Experts of a small language model.
Size: 12 layers, width 160, vocabulary 8192, 33.4M parameters.
Experts: 192 experts in each of 10 layers, 32 SwiGLU neurons an expert, 8 picks a token, a sigmoid router.
Below are experts of layer 5 (counted from 0) of a mixture-of-experts language model. Rows are named router (the router's row for the expert), gate (a neuron's input weights, with its number), up (a neuron's input weights, with its number) and show model dimensions 0-159. Each number is 500 + 50 x the weight over its row's rms, rounded and kept within 0 to 999. Numbers have three digits each.
After each expert's rows: "gets" lists some tokens that make up at least twice as much of what it gets as of all text. This comes from a sample of Wikipedia text that the model never trained on. Tokens count by the router's weight.

# expert 79
router:514555466451496528498522570515501454448480532491554564522542459502472537459540553548576361414500511552497555515630432456578561496331500611449537523510554427479481459506497582528548537561468447486541509430497407503505431475550562564552503484433491454478568396531551493409541546469558470460500532572520464498508530546495518451518525480530473536476476494444417531546493502520522497486492483486541561593517576532567535501475384481493518509498501461368442560484487436555487512368567494
gate0:387550591470620593518523555436514441472493512494576545558513510522470520464462465520472519503466497535442633492617523443575466449418499513438496593540484442495503438549494484553498443492477362520576512497471457546436539506528457566531608437393494382559413566540425485488445491511528458585439505508456470451464515524538524437520560461472499486478578459539474554477453531489488511567490523495459476506497522535546447442499475557458576506543519546419492585495501395443458483437454464
up0:466533483532502489440486476522386501473449520399382553438468521462417494446533487481526413504466560472615457547487487590469514502524527394503510435461543532520544508421455572442443528518586562578559457495473463578510428486477491501437564524476493505388456467495601517476596441651497580518467528453541460484497493464409513499512433557486467549489412526477554477533490508486511492454550538532498503495553478546519452555584490562413437479512431536630490523571527597484503530546543522
gets: ",", "n", "m", "k", " /", "an"

# expert 167
router:475503466445542511412481548474416525428491492469480529535550483507374391473520522542560468500534467516516529485562499510589540409456559509498533423491488451504471449555509485518566573578566526483490452432421408569516501482516573554482477490448469534352504401542507612388500503534511542479446529500576440462529583524505530494551545512443415546562528475526418492529370581497541449427450501488513512528483541529452576514497438480448523518502482450495432599522512416581456410454507471
gate0:474482526465488518516532510449501415419579491530428418572490456544550477490559460485510566542455496512357515500498495498513601426412567474392513532417511421459530430510534428522480449524538498505482430543537511529560457529503473510475510472452382605538532471488467544429484498553524452541398545515465474592479523509481499497470504502438421519453484461507415523499484531486506438451487478358448493455443567510478576499499587539460557513487550501389593474534580472531404383455439443
up0:520406542434396422432559548501542436493524470511452431543499484516564485476454468515502543476457471479490505449470459505551473423463518456516475526507482446522550485576476522501564534452475504490455409498538530574523533571525487543549588509485466551544502488407430393510470422564486472490558527513464507661463481556529449457476491444476491467512497513584487547504452565478563396500495430435552433558499451526493448570400570510476567472545563492377554543585533418538423430447443380
gets: " and", ",", "–", " or", "ri", "i"

# expert 121
router:483630526475509511479491562435422526490528527482513526596561469538425442454514580560518455445525514545503442511561460473515514565396537572486530492489494558486450494593472539500474648561552487445601477454495403462515510387533539547485516436500469540492554378527504566431471503498541447555458540489521391458483523489501523495570528505462487508483437545546432545521500513453511454553489521446506578599497513474547605514496505482468509548502506447447386554434423383488519481430593434
gate0:512507533578412489417430536433425475510543458479505446471447550518552486551489453495491543522473526489588437509482559516583483595478532540458454611520444565439450526562579472485490591489507418523473532489512443543538431461422481501536497469522378505526518479523550593458440441425455443527478530490515390481576553553528499527390516490510515449458544628492488580580479406535470509537561479440507479469490488449484566629481498507506531532563466487576494481442422567479386510486581521
up0:569510361489406480455461477475635554548448505470471492492477467474535558492516428478497564509388503445460495535443439513496589408458508425459507442433556506513577524532409542608549505438546526534492395483484547484531530501561473461473493497530465417566426529500510479505518552477511535511476527555560538530487553551507620458497507515586474503507587569535495508493510534464506489508525400483437462410586409511520578543491443627483570535449430428451476472490502471496530538546391544
gets: ",", " and", "ing", " (", ")", ";"

# expert 152
router:519513428513475507428434580487473596532537478425497496478544558600401512435503560526621457565470522497554493525625542449540545494345447454477476511517500528422462471500450422481524476580463423510470492438430447514462539501467493527477499506438423435475535467531452541453625545518535542541495472556603417445492594519521562516492522465485404556498531498460404457504477487471513437547524487510483547487453597539514581487495366458468507505500539482494423513505547507570502469412544449
gate0:558509498579501537501553567466486453461634617501489506546492427499508389513569552409485493478486530517511382499456492543442601442505533520456451500498479528533467450530461525582549594538507587531641502457520462561553456486565578462548492425505463538447504447532582559529495443500538514519564534571550396512516477516500516496384504570616466526493463447464538553549516502479440474479442451459503549460510477531505480612550492547515558544523440477534491542526565494524509551501567636
up0:489502500600515414578517511455501547476478621402515467554494532443517446613556498517560481592421460526559469540392573553483528504538507466476424437529403593490493441500503604498444539595483502467472463547539506519491439542507530468483464473587470455458491530465519499501517442588431492492426534456546534496533454509510599517501394535510509595415487470500502468539450459509488464393522465457503512414463484501445558548522515475543505480490587583505473520571641423575565528485448535
gets: " S", "S", " B", " C", " G", "C"

# expert 182
router:471558527416518514454480462493448582523469500481521558542515561535465482405583521468531516497493556608502452484603543486487570523467534508487526484473511455510499459603402374559570543546601511456535527381444451427570479509552525476435522407478457498521493471509538559467497545474547508473474474480555438507521513589471543487507543458414413532513423484473368500583512514412594564502498462504425595505452607529447506526475467474550510473506548470478393468559547484530456413428528468
gate0:401564471483573533563557461420549424546542611491535561476544528415481517492548540521405529485435415530613613544493502404507489428569556506490434468586527593579460487476482483480442532460442501460526513549489475486529503545575589473492524504482541435527402547561464512613548523521464512495468466482469504444486509447505485452538469543442460583562469538551432631521495554595479441523435489603481496551468533534526528533493484553454492427540448497524429492466429544498534566550476455
up0:563524398537608535485462507495497534496579565511480523470469478548457486433648439436485568471417593534534394438481506535488504511426427477495493412493629377470469513470502543424553506487439562508514502475517503528507463562500487557507433457455468467460548526488522561437488491470492560486472523550545508492507540511472510551413574472484526470497562440492492477487536367500517504510575490427445417483646570416529502521507501495462478543491504467571578517560561576551469577535579584
gets: "\n", "==", "===", " ==", "====", " ==="

# expert 57
router:458515582446447501426500591429491478473437449454505523508592537528447417467482548613508455500522509531505465455643492516564482436406499518503589465466558489527454454461448473484579564526511480497524523404437432513517553467616515557531540478433494527527499407487507560462500451515532518434501518499518474460579509521549557480569510438425428546502481452501408550465447538461525487610455471549532444504446583471578536411523492449465568564501522424510453550476517440449489382500619459
gate0:421473561543524435535538452446536426553489494536494599494505587515520453508541440555495485441455504483451591456465557535523447485390444521438583550423524477535462509446528429632592589464498411581517448452461533503503525487470506574603466518458497375483514437474467499545524482531517441475501513472432427518458547484482550480515467455433370515464424456517466514437573423459442516554414402449541462536507510512690492482519506498506520505511498462510480506456470486512527481533564491
up0:513519479400495524374493474497446497430570544472428566527513548479451504467433551457434504511608483515452562524519477457537449408524441557473562475445540464474480606492522560494536381466471433477519577496531505603547434487406489547556476499513502531507456506563485435521507524449525608518491576506514538529392444523574523547411501485566442583520500499350516472469408451447548524546514515556452549488543544416484504568490541533491404528513490476465454441498413477562546558484458570
gets: "0", "e", " of", "h", " —", "ke"

# expert 176
router:541517562495470530459494538404472513509494440419503482487540466551411468499507528544520512481508524524502391499613488511577516413394545588528574474526503529529491449545466527463580513549522526427478436347444370502545541477534481503531500521481439540505493362544520496436526517471560549387412514528499496469604519602480643413534521512442446555470467486415455536497474528493512505518542527529481479448415577435522506525534475476495486493501535403469479559508475470471569426435550461
gate0:426518544421408533523498497559509439606507506503510442559461484501526499563556548543442550438470419504564439501500447546514554487427556566478486583504453461519493473574477443661439460460565482416489504433435541447538471404569495482379512453526489502490496377479487474491471505425517527544490470469524431567514524481497519538549532487456532521491496578487437475500482401493473500544633513531490484567471511489502565525616451547519439495569508458496520524482486415364559531486600427
up0:460496519472414451481491471445572390525484532475485449495547543482520474503489611547419512513447383487571434359588499592591508415482534532591556498466500527474442448500528534536517485474466462507430415461496511469558510487537484466550494507496573509537432471401484467446439555440419440464422548489435426548558469410538513483485527503394443491459460518518510447493470445515459552493506428460426496438511623407457512543445397550499535565530511480531533481542533506462565462526557430
gets: "e", "9", "th", "0", "in", "ke"

# expert 185
router:490520556495481578499526549461467494511471511488520513586539471573393479499537569595525487499576526499468441508627540516560574427412479484539522455521510543525562504536448429452569473579563441444519510439505397581498511385466485525478480441473425441513521446620518526469474609482551514505488481531563420532531586532410572460466567486522433555549482520539457439585484553541473575506422474593535569490530566462463480465533562471449515482497563518471467611472537415500510453460557460
gate0:542515438500459566384436483503477569559525507495576549542521567492448496474494455464520583513498541494448539523462506531437516588501439605531461577400536537551416550519565513441484598474455532446467539474447464510532450508497468555489468471507354445440519509404501484500506454502485453544546441476674554466600461539481552516486531522508477552408460518449519579538540518473485457497508453422427562543546457489531610517514473537531513468574338538522473524509527515506499458522578441
up0:410461490475425596493473494496565552504507470499537538494475472496463473431476385581470626498542465517477470430460482525483446486565479492532479572490612433533493550495446494487514533436508563471497452560468529516445467452489588582454411460534519556444480501449452538512433553480550483566549417551588526501497413466463469464496489484381509370487468431518509557603418544524563430494536495488501664515475478455494508387496504495496536498516428554452489612522421481550455523490500444
gets: "0", "9", "7", "5", "8", "1"

# expert 76
router:504463531509535554444481573553473538531475499493482554542657465514433437524530557562545503397533507539455464538619425493535525538388536510508574570537499492476571519549413391467604491545490470474466459400497436506545477461541514548540505453419470452469528393506496579435470569467490430509459571500476444520543525540559533518570522471504438503465464533524439501584466498500503491531558439438427549559466647468523579466501513459436497453501500431440483527467458456466440450420532425
gate0:458500598468557537534642495514486550528537561505521413499522496509476495529562511535471453378584443520479551528542455515519546546486430502575466560477443523574483472543552482469545469569523510480463495472529507543518495394481528468493539468486503471521484413532498537493434364548442403543567404514440443549538509547558563571496522491516477464464401449472467557506457480483592395508552530478520449574525484492528513403610460421437386410514528491417544457503540494453411512438438506
up0:576502468512472467471534512412526459487521524459490590491525519502535559569534429467604529597485383474466484465487562575571485438557483497527538502528437467412568490449486478555419461536481475564440616483520543592560459557541528443458462527461574526572417545419476478498481516537557594431519496482585540460489555530532500381443460473473568462540477472502451488554468527557484512537474474581533455423519423440501503502480480572530489565504428554542423494580339528497478497471575446
gets: "g", "2", "°", "N", "n", "9"

# expert 2
router:486544478529454538480496497421493537509490552424499443504548503557456474505531551558558477487542535558500474568574520486483571543455541516476566495466543507472539520566548439579554527602541517598514482365455466542468514464504490510522525436465485560383567465497563491451471550464533537463462516462612434482527521591509532419589559399498462513458588480503360523525538499371610471553560465473446504527489597493503597492529479456426560504499501511485433587459524454519539484494626526
gate0:454462479472426497419460562414535462381504506473468564524506469562476483568496526458537574539468593483664459562462472574513590484436549492497455501487550594584459489492456535526497515487557498473554474406588419463492514525545455595474454572310481547527533495479490564498508588443436514496505471465597442469503550567584570487506545502489497436471487523462501458498464564474484535509524530517527536548507556561618490552518435525530506459497424522441527550569469460484477429475469470
up0:607509477540455530532483488396423572551533502549539576406603532559405520398535529503494532564526452524446495499531435459498489541520423507559502515526511411452430460449535457423513458476461469468508562525490567487565537476539438492432568492583476468473530437569416450493542472572507556544534533561470509436479500481410517570455485497482466592557445469425466525481423381593459464473463460534463539491518501485445523496509538480419437468531538408518467405471519560432423495439569406
gets: "-", "–", " re", "|", " un", " Super"

# expert 177
router:467525540505455521469480568466435510464507515472502515532535508553389455542449583549491463545455554518470461578580474479591563497391512513537570500526511515460455423565415490531569554552492459490476513477527424561504532404521492538479514499503347421491531458568497495509484564505515422468490558571577457492579532581479562473573572481448462566477479545522428459529432554401588523528493498422511523557548571521540552588522541432425589532498573497414444562546509511553416439456546486
gate0:459514502400526467513468491443480516501572645601453491501532461504468495473496581567443505472496505537550516562456484581564486368443534456536585502645466514541612451581466503463520595517597528501473453454528505502520473406506568509416497400541425446487592489513503565471518541460464444523485553494564533488495537447429485422536573525516464500515506582527518444435512501547501470524509573405489521554566493521568489539484525542569508456515540401436531531483449438544475407571517522
up0:520333516428410525479533483543514559523440383512448499554430459431592548471499504509437356456468521541439530530490494538459548527523542461518445402534485448498531549469374568447542406446480492566570507480458588542436465445508567602546518518447620505539496505515588494455471511394538463544473405539504485490496542574576519452458521501577484604556555469486534523477485453444493517421532534537528482512510502556448489540536497469484477465546484507489457525513411494539528513501570468
gets: "S", ")", "A", "N", "E", "%"

# expert 163
router:478530509448482551509503494498419593521445520494473497581573497548471521432540539534585510526537540597428478531585423476516590518383483481518569479484537498507527443560482462425545589519562502489457427394493466549489563451485530540483546408482444559455508412496534536414509508535481492481437584609569456510517550553442502491498520443457495537513580446518404525486436577441576426600538475551529534531511549472481576508496471391546498536502515444452454568518601433520494389455536477
gate0:569470437422398565471430512537465551443503605500449563569480473548459558483461564373481440480538461577528560496524557473413541563454580481404529488432496500489534518420508555475495567488601470582518472501478477535536466534435557542442545435484507482507580451516573533456507474509515495448517492589496463441513540552499524491479477457419523521480505470571384497449417453488499478611529423524393438459471518466487510571475457510521377529519418530454503601587490508552467534462452473
up0:492483527486442567489478438522526592397490566481483530551444455441499559468529587425444519462600475527536540543504604484449474511453487509458526557499536525565568518436607483479465570409609442457502465552526469514567461534400526508390494587486492527447500469489555444497535474512538499498562503612517576577448423520447468541498443447469495510502528518551488469380408528522456507573441464562466443578455477460476482577496503435610487414478497558491485480485539507547399598485474500
gets: " ", " re", " de", " con", " dis", " United"

# expert 191
router:486514541414467522397494580460394535491440499486478514598562481545438455492478576579531492505477502527517498470550440541534588539395504531507576577467511543450498512572465436435548608590514439512521540426484413571528486386568549562517532358467434486522512466529527570453528504500490438501536542480500457522575549513507538465528533429466424470549561483524398494513511565412552461501566500445466523594548581523461604519476499434451536464504557494448456543499450419488453443490492497
gate0:404560543487497489531566550567474484483482429443436457566506531452512443492578618474465573550474476519449560527542460526525478606478570431502484542462425521472532475509471445387470627476449507535481562487461422582512498436460527495452445467387498572475496525501462505458503475508362414543592524515470506498485505497512431468477498441514436508504513452530419583575479560573522449584474483374454520491486454514458473475544501483404486499495448484501502556560496410569415502402487433
up0:518525539540497570440535384528463421535571511541477535458444430461514561493496419554441511500464485507560541496411485466445585536563475422498441468499629547560485567592501485556516521498456478450505495489529617481406491484515441512501548434547543447498503498522580431550506526471472486550489482462571438510467482594414439581533543508571484452481564590513533454484548432369474421509532531476432545458523453483486500485514478546557540458515584565572542517566536497541593613584508555
gets: "0", "i", ")", "ni", "it", "u"